Experts of a small language model: 16 layers.
Below are experts of layer 12 (counted from 0) of a mixture-of-experts language model. Rows are named router (the router's row for the expert) and show model dimensions 192-255. Each number is 500 + 25 x the weight over its row's rms, rounded and kept within 0 to 999. Numbers have three digits each.
After each expert's rows: a language model's description of what the expert responds to; "comes before" lists some tokens at least twice as common just after its tokens as in all text. This comes from a sample of Wikipedia text that the model never trained on. Tokens count by the router's weight.

# expert 9
router:499515483519526510508488472476488520473551466513459504530470498449483479478528506504505511499490466573495449483494522475481526467500479526510514487499512503528474513495530488470516511477445455
Description: Connectives and auxiliaries joining clauses: and, to, which, that, has, had, when, plus commas after words.
comes before: " the", " a", " be", " he", " and", " been"

# expert 1
router:519466476515493521479489502497504496485497493536466494466518469498525484479498523526471513469468493453551457497538510497527489482478508527508469507501498489561445510533452498525480523466484482
Description: Closing == or = of Wikipedia section headings like ==Production==, plus mid-word pieces such as oci, iv, ort, h.
comes before: "\n", "ion", "ive", "ate", "ual", "ant"

# expert 16
router:527541495454488491444493497483504505478545537512489458507492482499539477479498507524507554477479502489516509450480481524526471526473508510522539495477463514503453502503505550533468476540495535
Description: Prepositions such as of, in, at, with, during, between after verbs or nouns, plus W initials and section markers.
comes before: " the", " a", " his", "estern", " her", " an"

# expert 5
router:500477456470501485495504485493487521527524497493514486448483537518511496480497479472533480504451502503495504490486513486499561528486460491526507463481482492485462490490510465472469485457520489
Description: Numbers and quantifiers like one, two, each, some, plus noun suffixes ent, ation, ers; also bullet marks in infobox lists.
comes before: " of", " in", " and", ".", " to", ","

# expert 12
router:554540532496533551492494491478520536500452458504496528474531508472541517552482468488517485511513476485472541502496501504456516515538491471467515489542495472486486490461479526499497473526473503
Description: Numbers, scores and dashes in sports results tables, seed numbers like 1., and colons after infobox fields like Position.
comes before: " |", " 0", " 1", " 2", " 3", " 6"

# expert 17
router:470479478444498481478487487539526521484514518476491555542545465454497524512508496490474479492508518500525542491454468483476495509465456447515514520537469462469512525471512503502483466466510499
Description: Word pieces in sports texts and stat tables: touchdown, quarterback, game, found, training, lieutenant, pieces after R or W.
comes before: "ing", "er", "ed", "ers", "s", "es"

# expert 21
router:467449475506472472510496480515453552461491492506503507483530492587455467474457507488515497499471490477493532500534495536476509504490482511500530509499481501528521472470471506508494478508465517
Description: Digits inside postal codes, years (193, 194), table numbers and reference numbers, and line breaks after headings.
comes before: "8", "9", "0", "-", "4", "6"

# expert 15
router:487470491532482513530499528470462489476514534471461488460477479528514511517479460498503550494472504542507500492461488499487506494529503476494508505492514508457478497453472525515456504532521470
Description: Digits and units in measurements and coordinates, °, ′, ,000, million, plus size words like long, large, well.
comes before: " |", "2", "4", "5", ",", "3"

# expert 14
router:466494507509490492483483545446519484470492508490514492515524500518511503499522494491508494485488498471472476458486477514504445530470542499501497505475507490451451494493516546525514447564494458
Description: Line breaks and sentence-initial He or She in sports career text, plus word pieces like re, ag, ne.
comes before: "|", "\n", "-", "==", " was", "==="

# expert 18
router:487505566536517521509514509502473541471480484503487470528468502534475502504517519506539472454484497539502462472491512519478493529476493506522478461491496473497539490532453502436450466496512465
Description: Table pipes in sports and climate tables, World, College, their, and were in shipwreck lists such as Her crew were rescued.
comes before: "\n", " ", "==", " ==", " career", " life"